From a checkpoint of a small mixture-of-experts model trained on Wikipedia.
Size: 8 layers, width 768, 239M parameters.
Experts: 8 experts in each of 8 layers, 448 SwiGLU neurons an expert, a sigmoid router.
Training: a variant of Muon for the experts, 667M tokens, 5087 steps.
Below are experts of layer 5 (counted from 0) of a mixture-of-experts language model. Rows are named gate (a neuron's input weights, with its number), up (a neuron's input weights, with its number) and show model dimensions 576-671. Each number is 500 + 40 x the weight over its row's rms, rounded and kept within 0 to 999. Numbers have three digits each.
Before each expert's rows: "gets" lists some tokens that make up at least twice as much of what it gets as of all text. This comes from a sample of Wikipedia text that the model never trained on. Tokens count by the router's weight.

# expert 6
gets: "of ", "in ", "to ", "a ", "-", "and "
gate0:520507509534512518521542449487478535459449491479551467536561462462490511502422490528517481471470516471478502478446538538515548541599466476487507446587452513411489483483469485482503514517486424469524500461484541534480577533498465441502436530538523482484452507489544536487564477435453454556
up0:454593571486576580525558550459510479516560498468528515519455482531456479602493518481551491464503521548577507484522449502426496535550495449460504509547445425552489503482542455510466483500530496478530433536526410580476503445485485494481537481501484445513522533470488525506484539468427477485
gate1:515454545478581504461447466431524490480514491461489502461471500475507535490494559547456518490438502536511498418482421433496487501519539558572501550480505487438539502484522518470512554501592496523514505521470463491536447546531513471493523503524412527478495492518497503534500509535540482503
up1:576500461466507500497498548444534475512499359537511509429477481541622533478474519574475540479463499433418533424431471529442472520517616472557511511491517506497487531442527519524513507488597535506545544502436458525387548527490487504499539504576475414450483538491495498457515389486498490509
gate2:535526475499504551508491471527451470510410519487522456591444515491471497482460492487506498418523516502450440490451442509500412439534452580514562417530468472516524522568500430426533562460498461516459513526549455524531566549526456481475505449477504507515501531544489493469536491566543505520
up2:494438536526509447510486492554523495502514503545422497524516478513483466465563467581494504464510501495496483480510437473485480561471439458486551472476494468464535517495506508590528486529513518506535436418506389518498412542484478519477507563457485477463449525510503527485443522438467473480
gate3:432477537541538520568498487470481488520554480484513507530471457536495427503461486423469565457569467469489501488568492482457511599500519498443533567528514478569484459577554474423552505520495482543502475519465529507472457488509484427489434512542484467502523477484476427524534514510537525484
up3:481553516584551469468539517486526425522546489465467500539476493549499471584518520455540597499438499503470487567454496555485497466493540482538415452491548507473523414459489498491599520407533489524527500540550480475552570509474511519490515418490536484527495510553480501474475478477608445509
gate4:479495483525474574552569504447495443492454487525519483497504418559481400476492532499417483524562538537502480489479556469426528447541488433422524483489537509509384502489552413511526512535439467449549543520499513474466502502483458519476455530476509440501472506518521518587509450477403508468
up4:453485493515471478496491497545439450474519477576502507508493467496571525556510475513514525499552466486482521432422541476600417604449466561485548541531497434488493542479501515433480531484461543489527442484551492487545546455509483519438499608474516511463458403475457528538560490496531526515
gate5:478508533515527474556493492555480432461454475561609470527558510510511500479512484506459546529502560414486460525513494498436430544501414468459597459528431473500499474503432504478447518446506469556509555505525454457546544468501500514505495450493477495483582467545520489462532405490493526474
up5:516506553435514482524521522539461464481556537601479493540497467437497536476510515487533532514488520502503515517511601482494467490539463441486555445418531472466526523539494525475448602463485516527469456458549518482488542534477455488494503459526525424472488493480481448442534455506558499461
gate6:550494487432507502489553516545497460460520449524531488522528514451433494487492550521507533554493525467508515556505545504577571536540462507477503499512568504501519513510415462472490470454500500467569521501437473579418592505500549493536393513476570445465518441534475553493516544558500496479
up6:566557473505547473488392430441523499561442574426477518470517505455459514495508501506461506484481542503530477478446526525537539465484549501548388585485520488515500487495582513467516510521536552483496562481556549471481502489492538523521499460526463479511480502532477523429544502530521536448
gate7:517490464533468477461465464497497487481528548502536504473496570490613469559488477501467553459517452525454520386518541481492488449536509561459468459526530528493503506575442439540509479503501516496463498598540488517452503532451542550485443492440518549570536551464508477486471507484463557495
up7:461549485530457531466468511506482456472497493538415463455508522484468481493478481494529478518568490539517334513532455464471497506507500401448566474521508511580545550502506489400473504501500494519455503562449479448518465464569468515569484452507452506520570517480519487514563553511478509495
gate8:453491494488489452560550493501513460478574476496569517468535518483446520448558523542481500449449488502464457464499456497437535472522484470436602513570476502456505520551502433507494573502424505429465475503540514456506445457491538500575528543496505517492505492443448481441463544487474500503
up8:521528487531483570461547560516488582481535456500473455484463435545474444523493491474472593491516478523504490505379484540495550569523479484461469544470469448513494527468457572539519449533579485544498489469475477506452534509531483530522491585509511534484452515521524523487519469512516506435
gate9:467494440555480491454452500521524565517533484475490555462462413469454501490520492523524510435485469482416507511448456514470547548523478519456509454449505514514456527577477506494571501487528537499504524422530533499516468470520522510481498508488504495499496542465469499485509475517511501438
up9:517470559480531525510545459506483522500492535455475476498527628465548484529528541457454509459500519524434516473564520555464559548527455583505550537507433482516517537501510496437497535499542497404508463521541475490576511495490516536504481499454465459517511501471533497533542477453476432549
gate10:475515457577491514470551463494478438484536467477533495500452541585471510507514471494391450469515506472485513471471500449540474501421556484520514459506492513558539474484524569524447423565473470483451535536460453492534571554439536461515424536488434472485545456498505472482519489501457483388
up10:519537538466538614447452498498458492506467501465504486508508507474477498477525550514511548530505474463514522502517538519613535503510525491514494471539492500479618568528518514458399431469485493522523423464430402451516500534506528473505476512502465477524466559492518501481506546609473500487
gate11:478548443433535480432558470429511502534567502432510468520408534537478515512519488521510441492492609551483551530525494510522508593536457456549482520520440532504501505452416493536556459566489534502508515475487552423460483501476571510463426457502518500435515514523437494479484586485466499536
up11:479499496521487507484496469496450539546487461527520573510519470526424492418443523457428480561483566562501461522497448467524468527529509569527491466450508574470511618495433463513492468438452513519457496534481458435525533570443480506505513496452535517443492471507489538479514515555512544506
gate12:523478446527498500548546407505525465470545453546540536511458416461494440495496450468427496520429438463522459485463442492519453524410562494530491494484532540520576528510532526511539487429499524489474531541471454502607487493523495463481489430500492493483540471469583454508597476507446447521
up12:504516537490553485542475491522494475478551548513555555473495504525469493553523489478443541481547516490500494458477481544561503465417497562493515494538601409527428509544472466453566558531506523522492536541443584502506468472500464451542500492498496487537498563482474484444581594484451530527
gate13:566494463613516536499461531514436485462605466440434527473588466477490497457489507503399464507500443521541498474475538533545479496425533501481523483492534492481528458505448539454565534520461518496516436526508513552519489447490572534495551509503452497470576498531480479491503515490507504474
up13:590486480548505500436460529442560474442527452562460446555508492509616532530503475478549525459510490563491492522561536554521501557474442491453509491476526515497455492489481423494461448550434549438462449504526546531518511427556449451537493515509547466487532533498471457518492567523512475487
gate14:510482567530490555521413513502528586529512360525561467471529551519430454529430488477554517470476497560547546475486476516516491462465501554460437500538492515511530489516522398532467512516437506405558470520535532446520452536516475462500470422460520500518466508483505517530554475497480568494
up14:535517514438545541461514504512553457455504477533479461521473417466493548489495424479464534589509539422480526512479477480575536460487530482494497527501553482458496496468463486479511531494517486564461496447537444520480570528472423532467532489538443499482547488527526411512466452524502568564
gate15:505521494575485514483553456480444587445566465530498501499445521530455442471497506572488540503510509532486480498472502533482459468554412564484517523493537550573451521506550530489498532554486507435504495480400487461489476466563495465460480513423531519459529471535501521485459477531528614540
up15:529562500546464500568513506551510446543471510523517418497490484483535441445553497468467463469510559531526474407527566534503567451496396442532510481466488518445454437561580464485529500466542453505490505492508602492499542489559532525461526559459482517534514465539491615534540531493557590492
gate16:483512533499458573571501518497520523548523510463532521491484468577521503489564548477564411520456468538461535500472547465560502561477521582592481529521483438469501503495427530503530415445491496500502534552484519557454544512476566489448554489491487477544473462488479463491496494513575532487
up16:510520414488502428514548475445487516446500475589456478458528517533473523487469534498474457546538475534486572587562501457421483425520448453564508531488503622458546532526492519521515447514485493454514518483488564487484457424501519502464451546461445478471540581502507485510486543569451497571
gate17:502544477512467536465500458461551509492513500553497498536441547453441508438455532513507511474447539510514462555499528477485490542582469448496527494503461487512518494512498430525547597523489440514445538479527456494532588468513552395513469419418463475493495532573535468487486479445579573460
up17:504526562475462491492482425459552504548561482493508627524590475482510584524500488470476504480474552520486488478447530520450443524499491558481547470465431535509433517545451500479500473525576524463526468518444551533542545513475494551424422541475437519508407482531476514516481533497522467562
gate18:496515505581477522444482551472479505439490492576553486475543524524454452512510502474475542530482501463524491522521514540522523472607475467565509511470533421461460498438505431522457492502512433429552469451459473456558456516489549490564454486517506489556513586467454467447494532458473453511
up18:517509480536484502573508496438481516506426533560579498411511538509479475513498531553542479485504529539519492488485518564524524485511499526519503514485508513471520499450550564544423426508544501468525469588481554566431484476434533470485500503480490531476546530548463458477469477498462518506
gate19:437503496481510500461505457471518467509517526470494534518501460403569415537520513512540505501452567499473478470380486525529521573467575515462477455497517518452586531519490538451511548550595481537486442459511491452444535420495507481456543488482516501495464446543488449511451524551417532463
up19:457450458499519474510501517523501429613441544471546470536490405500558469521496534468442441499455603541566447555467552482538432529460504526532494433518446524470471524480503506472504475528504513517478533438540535490478446413534497491542506528452522451527487495519495559517533535545459434470
gate20:485537506516466518420460469548410484520464437536518582567452421543547555500585512557508504497532472497534545458543503475478523441437507482455486449533493498507459495504536537433564547499479538500572487530550473478497584524435439481461481497458548505555529491515484447476452552448559473537
up20:532498572486490531492545536429518514504393561505549421514454493513467560453562507486490482531442437518546465456539535488518551522490471448549518551492541491550499487513471534492531516539530522565530497564569537517504505480488506556537534413451505516497478418506499442545507506538513509458
gate21:424476489459539495537523467468510476497480531490493444548447519449558501432596530514479438461440482534571528516525557465539542496522451519468594535458390442481489461492548472573534439503534562476493533424488454505519455450497518416508554534477428502558527476514470512534505422446519513510
up21:423454528556430441467484571482487485471465485496472520499500517537470490489481472561453504524470422457604491384512490466529446511569530514432517446503454520531503495489501505524440467523536503510483524495457560554501561466505488492507508496475457524518474530464502515498489462545472536486
gate22:459488451534388547511404498465484472553480544482496506514506497447456510534498472554509529407467437556517510488514444458491470456521511531443425413513473481474476455465532517509488471396470551529514446499533512451472524484492466454530534561562539479478523440482496442523521500495542488440
up22:483535553501440460489519517522466546415538485552491533497493521469521454558499510398523451518507502453435492467544469554484482492463429522454564510441510456418493458515502465473531519518516522525524527571518496518495507501476466479449544451521494447520510493509466495558584505519478542562

# expert 7
gets: "\n", "the ", "| ", "\n\n", ". ", ", "
gate0:507478429527431449458478528494530426499486468510454484521465414469458434493442512542520513475535483502537502498476474461428505497541530507408599475456557545522461469575498464469444548504526496524464516453467488555504483472499501506542500506496498571568588506432461525528495507481470443477
up0:501497506395432552485442546513530427463457545452498518479439540510502504491437536538509523562479502467487503524467432493468488588518477421477471481412519485538492429461567579458544490559523501543479461529456492591513579494564481515473453492534503477491542551591466453513496422541518516507
gate1:545477491497510492556542557578436554590553460506514556482460556528547549484560498435464447498479504543546401486468452530394457518531497535591481474501594534529482503609524521497506513480534473479443517491481500524534521493521495489589468511499531443538442489473512516522480496451555480503
up1:563523474522491437499457554549542487472525526462524478539477505576486535548540463540440500604484555491466461473466473436547563444538489516526538470479459487511516448566445449572464590537496497564525522503458534517521503521448455480508477478511495493583474500485574515465485445575527469454
gate2:473575496506519513475472471534478470493505459490462467550503563470422506514533497452586602453509499517515454516517522485541432471515424430449469517454493558563491542456465492346405493491547471491489510472494547546491563512526470487520538446490503459521521446569505514481469441439466534483
up2:550455477566497562448493514462533497537463490460547534529459440458550512442443584512426548546500430539538558499480473546476510501456476534488525446466494538448454502532537492563415448516512419504475437493519471500522454505528428577476524453502461495416527508539496487492476500513542443558
gate3:449544589520463499489514535483578486499497573468469422453494524467484454557450505534455520506520514519502525502448475472520536484478503576463534532533452504520509468530457581544550536486511514532465487515462490431486562398528495532408527483521487497400558429532547501541504489603483521535
up3:516407502582443458443541501480538501560548561546485485557529509524507440476510495489512525527515453483508488466500526534525493483507459573384503514570460535521503515507533475478500479509451540532490513549496464517524534438521425506456526453477444493480501483498547486461480504529493443486
gate4:535509468526460535514465564477532471504497458539444517463491435499435499508519576510458550482496476516456492477520581564433514504412561497537444507486490498485493498458513490412547381456505478480513510436474518532489521490564560513519540513551500542545471499497471535498509464418531548414
up4:523453497525550535432550534478509508483510534586466488472444542456478453541493549427500507524507563418515499523472416456504515457495457519438487489512409438485491471512513480490480537523466468482479475517546457520541508531503506481553446556534475517571487494482539478530538541540540506469
gate5:487480559493477503481504523468578453487536516518508433545430557478536488553514559458545465554429510544539488456461512490400460453497517491493503447473498489552512527476467451464468494450443517471570575489456497500489510449489481508483592559493517507465498504489537484459486480533516501478
up5:532479491510452450487487508510447465503491527448560560405508457467558555489513462571386495488565524525517479501473526543518534554531457504505498513501554458483491513513496504512481391495473499505456486567491536501496518554534530495501525474492561574504432472514474441527539500513490537490
gate6:503533480554472423538512526544479483482409464450479464456489521452525460525507531528495563472518426458522406427533524574579479546550454476513535521512483474492500512459559531452518437456500540505462525482487493540571481550428530501559538420490524544427539533454555503538443461540412496512
up6:518472487459605480443464406458451472514472509558460471517448513481455504450457497530576495455521458460482563437483380475565474511512531546382393550409482527507476432447547458496498538484520448478532522526512508507535550560526483376501540516454517444509497520553510389531499527544533510473
gate7:428413583514517475562534367533420490510492489540574444473544493499531492500515424488491644492549522437488477465514428496457507477501525455479503541504473481542484493468525517529510444507472465509595572568489463532477566502500533542542459517407517518525474484502443376543455425523499404522
up7:464512503510534483471454443518456516466574434524573486456482497548526459573509440437609483496523493537509472532524563554514523533432553516488550496462570506550493504522481531425510478488477503433557477539481495523492485448526498549523528509510483528501545505510425513487516454489525483506
gate8:547473517527505462545494490514542574500488473472529552509461593536551418537514494482513485453512533452544481529465482476501544485537560530556539484502518487565523519490502511463513514533438458541532459579514476529511507492567555418470555586566542566556552473521556589476514472560544523458
up8:512542567546511500524495467538505543457464500410590471500543551502522464558497503438534504472487504386507476510522498506505529517510526530551473532524482481519574507520548574490562455497489504540478484562500490555424540467600553470499532564526515530503510487537504523545538514557534502425
gate9:477515466456509434502512536448456503562551476530512518513485531514470510468518456489534547482472478439502482543472487452519490429452492481560495499445505537450488460570545456547542522464463516497535541509482470550525540499488493579511474521541496520479501464520552505466498473521444403495
up9:508530465486492445509458539556490517469502472517402509513500495541427502498474431509482558466488534483434536492504541443525531453430424500519473421464481535510484421561431482553511522545502581475501512528473519568496520474557493514511566598528528510483461454475520541468452422512491464525
gate10:535544459423488493486522522494510547414499553527435496587434516557523498572551486519543494460498459381407504527469654445514471518531452478461489484515459491398514551520501535463475539494524486536532534500512471516498504544413467499529492535472545497451470523485544568477485536532519562397
up10:393507473503443406534441569540520457500538538534487536473494462470498480519507515429434528544486526455462483434459489517440533524541504580427477558520481496522473496501435528502365548481496506441529504515515514565475533423432501492462472502517436512508498518496447562459517467463525501550
gate11:503487419456521461520478546504540561442520496517532515481450473482514557549494460474517548506563500479352499561450517490491517503549482512501483535471467491477544515494476561405456471494484516534518507528469460500500492445492482515415506506516532476505516445549454519527474528503543477494
up11:451470533468528531461540430519442517559565472484556494458528483461541545459544522475470479590430549502511567424496551483534494514505519504584568454526487567518534522570530502518467488491480524577474520520527507454481514509554457504463529509545577572504498506441598515501551441543400442496
gate12:537472533517552519461462469559518464493554442467553404536477571494436479535616473455501471505506526558476482550472525503400490467497488512582573510532467511488529511542486496546498517405418442503542505523527497449475515487512503471465501529498458452548489550494523478444506511519519515449
up12:436441462469544532474428553531505447496492467498511456586511441483501435570493496551518435447527593503497520475471479505472477488522589467454470518503524500518477527504490402518500478477513504466492490507527511466467508414548462558415560440512505431489489507543472540505481578529542505471
gate13:573468554500494544468438513530483487506457539509482539397513458512566503512541545471408504536576471451501520542450483468464447439467531556584452542462506502496579450423459486459486517533504509474533425475571483506526430575443484447502525521503433499529525435526547517454443553479506495484
up13:541535522456522496529498534458495461372551572473430569426488519434464551454485545455473509476468520458513518546516568515445554482530477534469508546481548484501501420481509420459549467421509528557509509516528562539464505547526584480567529475479530525500449455504496467461540459490483459481
gate14:471556461482495511484542529536489509475499472457472477490503478504495481521490504490503558483485470481451586537450450454537510515555469496598478491476559470542454492562578477569436505445489548509519555481464494466514538511480499523555494449567468521516471519445465504511453458491484452519
up14:509456497595469412503469551533539529517479566525539479488554553473462474592535503519470486480482497474501492484487503500471573516505491487480440446542490472531477503485465545474496482464499534505494494539501460548621537484450511412533513506558444503497594519523522502541538505497475513544
gate15:571540492480431421420426537514539502502488484470545525468495502540508539516493511534504492437488465475505535524482503499527507540481453540529524536586473567414532486513522507513475467462482517513561557529491535478458533509492527512448536511444430500508500493465586487595506433428492516555
up15:483445517523490560529555476530491501494508522469530496385493550434485509514502486424518453547477525503461536399479531466496476430505523527559472534451531542554430480540502507484465552532492484543458474506485603505515516535518493523577440500469551558507522539499480501492505558465535557460
gate16:523461531553528509439524527523529476510527459501499481488503495531524495466504523500539512495440513444477466420489477504555445490489493490452476390562478535513568494534519502526546463504555435546507420460528606493512468516533531490582572498442548507454520497473484484505544538464470499510
up16:464555510430506567531468459505514523472449532567484538447512496486561551491472517530499509515557466495487543583447470459502492488465530449494526447548478541492538476443464499520492498523523494456492538540530447462461502491519490465405490456490522441476446437533573561483583515495439597435
gate17:491517487454433452477528561567534500559468444511479512507437512465576512540492491522465470488499523523515479568609565508439433560489485457534408446567546561504481418522590467559494497447473475580503490488517479431530521429451485516513511562519460451525496488518598523516512542466431507577
up17:474557481505456485567558580550512533490460516502499511476478526451505594473527501505533480450495464513487562509539499466484479557459513529508470490459514518487484450542512525455446521540488533528540575483523385519517501473468585489489538491542474474548540485470504587528508566550504497530
gate18:466468464519548402497415549491460414438474489504510536591438517496513540465507419506513528485535463435507518493503465541525547500434476508527485471514521511476588521566533503484543484508518465487510467544504555493510541486579471542408406412548521427447544444557488523499490457520572519493
up18:552547510464566518465584521497500537517545621474470495451516493540442490521523517457487495460523612512436492486559625517493511539551476470521531484475502481524459430537539529531500521455446543482573547522507547481516480402447542512584562559467494518501460485388577511518508550464468492458
gate19:545453580482559521509479569532500544603489530456392522482435542536553510502569503525558434428489522507465484554492511483525512551405527421578540530400492498443544506525562541481475527499512476499482528512506545491547450528493415505512478496562585525513547494512488484495432484528546491451
up19:453498516508507474497454484490541479481516494520518526467569482518536430503530533516511508533479550491469548443511459549478484530541465510504445528573528486556509482579515471478538483492462482535507498512537416471523498453542482434417497473575510534496518468493514456489478468505525518529
gate20:513493528542546537508528485521493557436513463548531504439518491445371412474541496522504479445525565505442502438542487502484509471512565508530472522473504431465419467503458445460544507495490539454532434531512528470525500532506526511508484557532368507507481537541426476466498509557449537480
up20:430436590519435515555468498481472472505468557509468498534505527528497463481534523465530540494553477507529456474500475528535423431541467467485448499541485539493438482453440485510529474502448485454517465486518473494481528524520486497458441533497562475505494478421425462519509548532515552438
gate21:492496576482397544451448502435555471447593490481505423561478476551440474469447480521524537462450502491535548448503529502460422526500498440433538526524441494493487472512481473483457573471497454583560473477467449532469544504566519508548504433511478452496488517476501530527518475519542545490
up21:523538481504577523502527499589451546530430442579527597499546587517513544571579529541500432546585500562495418537472462537480543481488513552543515497501556565464464465458541513508553510497525492485453518530482524422521519500475473517478447522537443554525461441505481526485497549486543478483
gate22:485486520455512521546475497535482479449536550567524523468524475504472482423515514575474486520499568520450486495453514512522490546502542534515538452506463562542459490539518472454531412487553561540524486497509558606399515472461504509534503496556603564507524480530510535532438509526495428469
up22:542488462481552492463502502467544488472478485511557559589514487499525530510458438462504517457489552470448515488474435451428445484410399484470492524484508457506460528523502451493465544429476460427456511486518548472526466474533426479383542514533478513421480511591441520525524522612503535529

# expert 4
gets: ", ", ".", "| ", "|", "and ", "was "
gate0:564533541565558521468420547502523503541523457504527474489489544436446490430463548472464557574471534537481471525506484525575560422495487509517526487490505554505470537523519513495505542453494508483556479534476595522481480504526440504556535464501510442526464553517400482460450525463511528551
up0:460491488478564500545548468523520505574507470529456520532495507498441502478499472465459492457422465484514509483499490495461494541490513545440571470497516521602488514514480448505484456374447502407505517467498546483475505544515503393434500519550472527550454556527536538457480550489533546522
gate1:511507563517443477497480505556559498491452537460536476498459583528424441512500506507500496478482505542460487533450521503502493421520443481573516488493473483475512517474496452434422475484515520515497486558481508531377506444534478588466423449504453531449517485503504513458529481455498463480
up1:543503493501569543528504505471481520539467497512462525551508489509522545540531473541453505461462489497461522483456409430481482519477564532500519484568456496605494536421511476428459500496457543445475522487495500510546559567547478408548500509469492504497478536540563544473534538515567443486
gate2:472438430466565458511479539472550418537511523493589523477446459560479477499501488518463549551494507460471455477440465461523558528431474438513465492479456449483483488525444465407599435468517508519383495489467527475515523536506522551497400508504458526612549477545460583443572501535523522534
up2:515502502470443473479476536443505528556474499510530581423549487538513499461436510488535535419573498462515525511502499502472534454546430523470469486468488535438585583459530470467443571517523439509499514497501506508422530455515475532443536524491469510523539485514480464511456474481521559454
gate3:551541575441529552392523551442503473471563520561545484504482511510590509517511507529454529529547525551496478551532501559462559527499378522449487483593526446521552496433549479456550496464492505443440440563502497464453463492495482470495449407450508472504459424478456495528556483556583509480
up3:576482565439532580503484581529442472511547431459538502538356468471453457473514487459490522482582446500405548499566496522479553539499498555519499529567440575468527478545426529472517487488489489479563467480611572489484501554491472416565455494500521448533461527498509489545506490502516484452
gate4:599518521545524486482541511566508530457538500485558474511480466559526469521490488537538529475451459482511540500507496463515555502500520426506456520532482510521442590570482512492464503467481486472484578462529500547465564531491516455445508442526413457473403457483478509439490508478510487556
up4:515472521526416479466504468496496495522545542485505599487503475525540477532407513485453517454585559549535497419475502457519542558512535484479477485555493500573478501567512536438521526561509517436460510505523551476493439494507505415428521491555437404466430514530445553447489530476512389460
gate5:495476440558538508501563445507504541486499454528510489532533502513500471533474526541540507460480553471494443480566534480535461456561527561523504556452508527474477517505483528519492475520485530537478500480543425538394499526551519523568558544446537483508542489495532545457479524546517477494
up5:458515511470599464507587518475500555530556488472455477550517482509414511505434548522444501470474489436490488590563521434507484497549487502523415512444478475487447506535505534507524504471498540513455466544460482558502420576464478503469552479503483463506525514567515498510538478556486492466
gate6:506493526448506489467515480518463490500514542466485510432518501527496517491549468477506576451522502535496474467545515504527480480499413565509509534497492458485533557523572521547403505477467548487501494486458446483523548454488472507483427460521536542502499537457459582567477541495522509530
up6:483523506503461449498478487556487544500465459459444387538599522468486460562529488441489520516471515490472536441500475559471517482479471522432514511515519555500488578466522471471500564450505523515556522430495562527478464480487465519541534444474481486531421436421450512506521559499555484461
gate7:485454446472494469492475507517512453551497532517471539546454526572472482459510485532486450509485482482506455471463506520508508486556467578512432547437493499413460498481546488533481426513555470460509550447510521526457460539495474520445551526525441500532496509534516477592475393567533542497
up7:462500524445502567611408540500538489577505448556547425490493487581513464545533490474504535533450505501441552511550505551521534459559524506587513541476503493457446547494519535504534438422546562493513541495582541472416505510513507462436496479531527493544435473494453521505491414499548519543
gate8:437492435557466589552571580514508481473529479580434526541458568503517569556443491486474558500505499517506455563496473473493472589511435525483566531470482487429529489449471536476571467476433503484547515475458478557485509481453517499386525495548565496501562430462518480512457529481491462609
up8:483482476519510502493475518449506471499448504481457559472502503542497458551488466520511465564489497460486502499558454539465545522527470520480539541437543538456519486561443468503475567484514496557489496491537610471504524539513597442527499486512484559476456501457487472535504522564601507481
gate9:494557436480423539628537521424478442470432494473515556531490435568489493519606516509458488430478493488557562466516526426600514529479540472499465467467486430435536515455478477476494512516453511541453487544530506534424471469452508494492512497471486467525492453475491480497469458535517472480
up9:567441554524543449571434492505501511437494493433466467441488567509516459492456539534482510460482519465508546539581493526524502447474537487552457488513549479493481508555587516523504476484561441568603448517498490497454518481513487523482435555406549552539460427533503550491580462488398485540
gate10:430534514530500532546434472471505502519449509533480518483487450508529496486473478516531500468453494571509514547557478550610502464537561450501567567545421553483564512515433517485483529534542492539493473605416504501486566505446538529422527539474450529531501563462450502547520540424500496505
up10:476435521461566420490505499555462585496549509463553470571562463542443535492492480504483545541515502481420516506462431521356492491531457521557469544592440495518453532503573459500461537507507484504491522462564491501628492520484545430604503430518525515513478475485523508499487469503474580447
gate11:572514544553465564507512470473549512536451440393505541501448511452526540508515494533476559465569471492504559526558498506515541551508451420503479503494487478526535477502537424574432532502468472539465515438545472491395520465493471521510491491435558488475531417557524531455576539530474549462
up11:453509652530496467537523541465461468565434473598609516493494524588560505477459477452517410494445536489474447461510452543431494532554485590543466502531479515526535557569504577559530513551522517435496529494494489420449478515494501532491476459524521459480503452483493489455513411522507484524
gate12:542477435461491552505549485520549482447538540450538523426498532557473477512464569560448564474490549500496479464533475515485528476447455407487516479515473522467530507507533454512498498546466468486518493499475424518541520495439533519491515487555464525520520469465460502457470532534441490471
up12:501562569514581519506507487486481484496517493543503521539410442525455534528497377489538516473495484496489515534540547486471486474530534501416471524465505495474466547432460501538449514567540592458495441489511517466457506501518508476470502556495637520510475488542540480532537542476494484535
gate13:555436578539457509507516508505564516383438438555524513507545524436486469508515482477530507543481515524569483519539502511458516480479537541473424497503575472541413493579430574475539483476547491580510487539476473530490538487574430451576505472461511474509493519484548472514509487504533566523
up13:500583441486503511549527459401464499576521485522488501510474512555496486506523516526486505503527467455451516518468567501511529518499459488518447499450476536520549501477511475450490472480490502466511509472444448472479420491467563562470543467622510455548533526530459485472459520560451463435
gate14:497476477491450582465544556505515544550484480454528511524509468447569523527515579572481505463519501478562529597516544549432514516483515528532516514536482516427492510449461497568528500473524445509561480546532512446563431572503475544429462490448439480523470515440512514488527507522494529535
up14:532453459546474555486493521482484421517465539521558477431458488469465542562451453499444563512509479448481551433528503558511556470506440496569523502429469527496521464532472541412495574445512524503532481500421535494506449511499508481497541517448495467493511481505527444484518514530461542559
gate15:494490548479537403528494456487470461436477446530547486523472521455527515418473523425432643456461523521500488502500449524575482514506528535496479494515530466425461429504502499531454584480501587491515486562493439530528480482480535514505403476609486483458482527505511398502562449485552515473
up15:513524528513532465584524480505475471464515425480565502468482471503522440440510551505450462451499539510444496499529513485434485503521572452462524500454517514459473476449455512517512563498444562498478476496537495530458512488505529489477540499528493490403512540512476339448488473481568466464
gate16:562534490500459550527501534472490580463475512509476503484469558444560487482527526471521462547503533519547595447533545479444468563484547468511548514507531544481487532524573469558504562501522504429525473563541515526515500460514444497578494491428480461490464491473428544495439430449521507463
up16:419519545473467511518473488447568445579450577428506496472461511523534481483510490538489492469545428481488419521500539486490484431422479528534500492525425459612455505499500508454508530551502466538521495444492471543503521489534437529470601534471570559506470543470526538484557546535449491466
gate17:572457496480526476504446498515457511561526457565518513529530518495422536427513520460474511572502512436571545550432543528508475433497559520465558518428467489581445523520590541473498436517502522496526575492515439442517544484463482528445530441479488460512487425525520592453466595514453470470
up17:517453546467477525450525498509563503554519473491536493537466505500535494485444536485539461512511467450550450447522472498507540506443458507552439478521426543438471548548500541518509455479549513557558506512481460476438446483470531521473511439485448562528513477491465514507489480502501560471
gate18:531531549514567520522557510538455511495474452418493489538506580499532471549485530495593481461441508555550471480491455534445508440511451467524545523552549493439505554478453514462598449521489513546506609430582513390486469508524498509496456501467465530489508450442540526453542587440526582489
up18:535440512513503532513438497447522499526490509558525480477473503565535494468508521469457441486561503476541508503513517442534426550471488504482537473443448467494461463526555485514441477488541520488426485503458509564531542502484441525518494543468552453598454501511520470489518454512580506532
gate19:535399442545539513454459542456496547531521484539441529485450519464508565473585490508506567508549517529542466529459525558568534497528552466527467524518518447573553486476473439576508470493515468489473583544499469441477480458487535496487471531520522583496473471546488474508467534559527511508
up19:520461543521449605519489517566510459507528455519497530504538452488517536479531395443478582462510493488455565488562503439463489527465470536474456457512472499488511521504529549542433474494520505448485495569588445433525550506486495504474591525486504484461497559469531540500517495519493562431
gate20:568497563524503467523511485504475563491526430495576512540455481466542465561528447487627439527448510505516542520513537500493469507463551504469473445494430539538493558489482437483452500565447510592480472615498498494500522490506528466527531503522484486512423500516553555478487428498473407484
up20:512526473528575497466504467545455515495569381556478561524500514530475458442446519457547515497488522512536469499529510526475471468487536470531483473511494530600501522447467495377487497566506507584489470548531536472550461466505493469487547545474451472525503489506529457427540504550456436456
gate21:578497509493553528532507490428442534481473479432453546489490546527548486459513530512464489404539480522541473434491491445465478514505535453556508546441492533518456557534475505444556508545478528526493549545567504448498478442548455511445539511564550503530441500497477471518479447459515456480
up21:516389554517498450465529481523460467512555499507539515461559514550530523497537598466480481496485550509499490456417470456538423559417524454507486462566500528475466493480555491483509495590553545464498519510525543467433525499469573533511539463578569546550475496438481525512479514491452513426
gate22:507445460591508447525429530505477513452464515486457480504536561499541481528460508494476524458409475505577445481438425552549517473523469526482443519513566552520550453518473456538460550453525512543472525553501465514496563387515497465479499503495479447504436491521532496453515506516517513459
up22:462458468508518391513501536474553506503486431463512493464481488505472473510518575487478556496519456535485467515544426544483466486521520527462403455484511499466555505517481465516458579463576516517528543509498537409579545466524481477521501424491519458533499439587474491438411510421510501487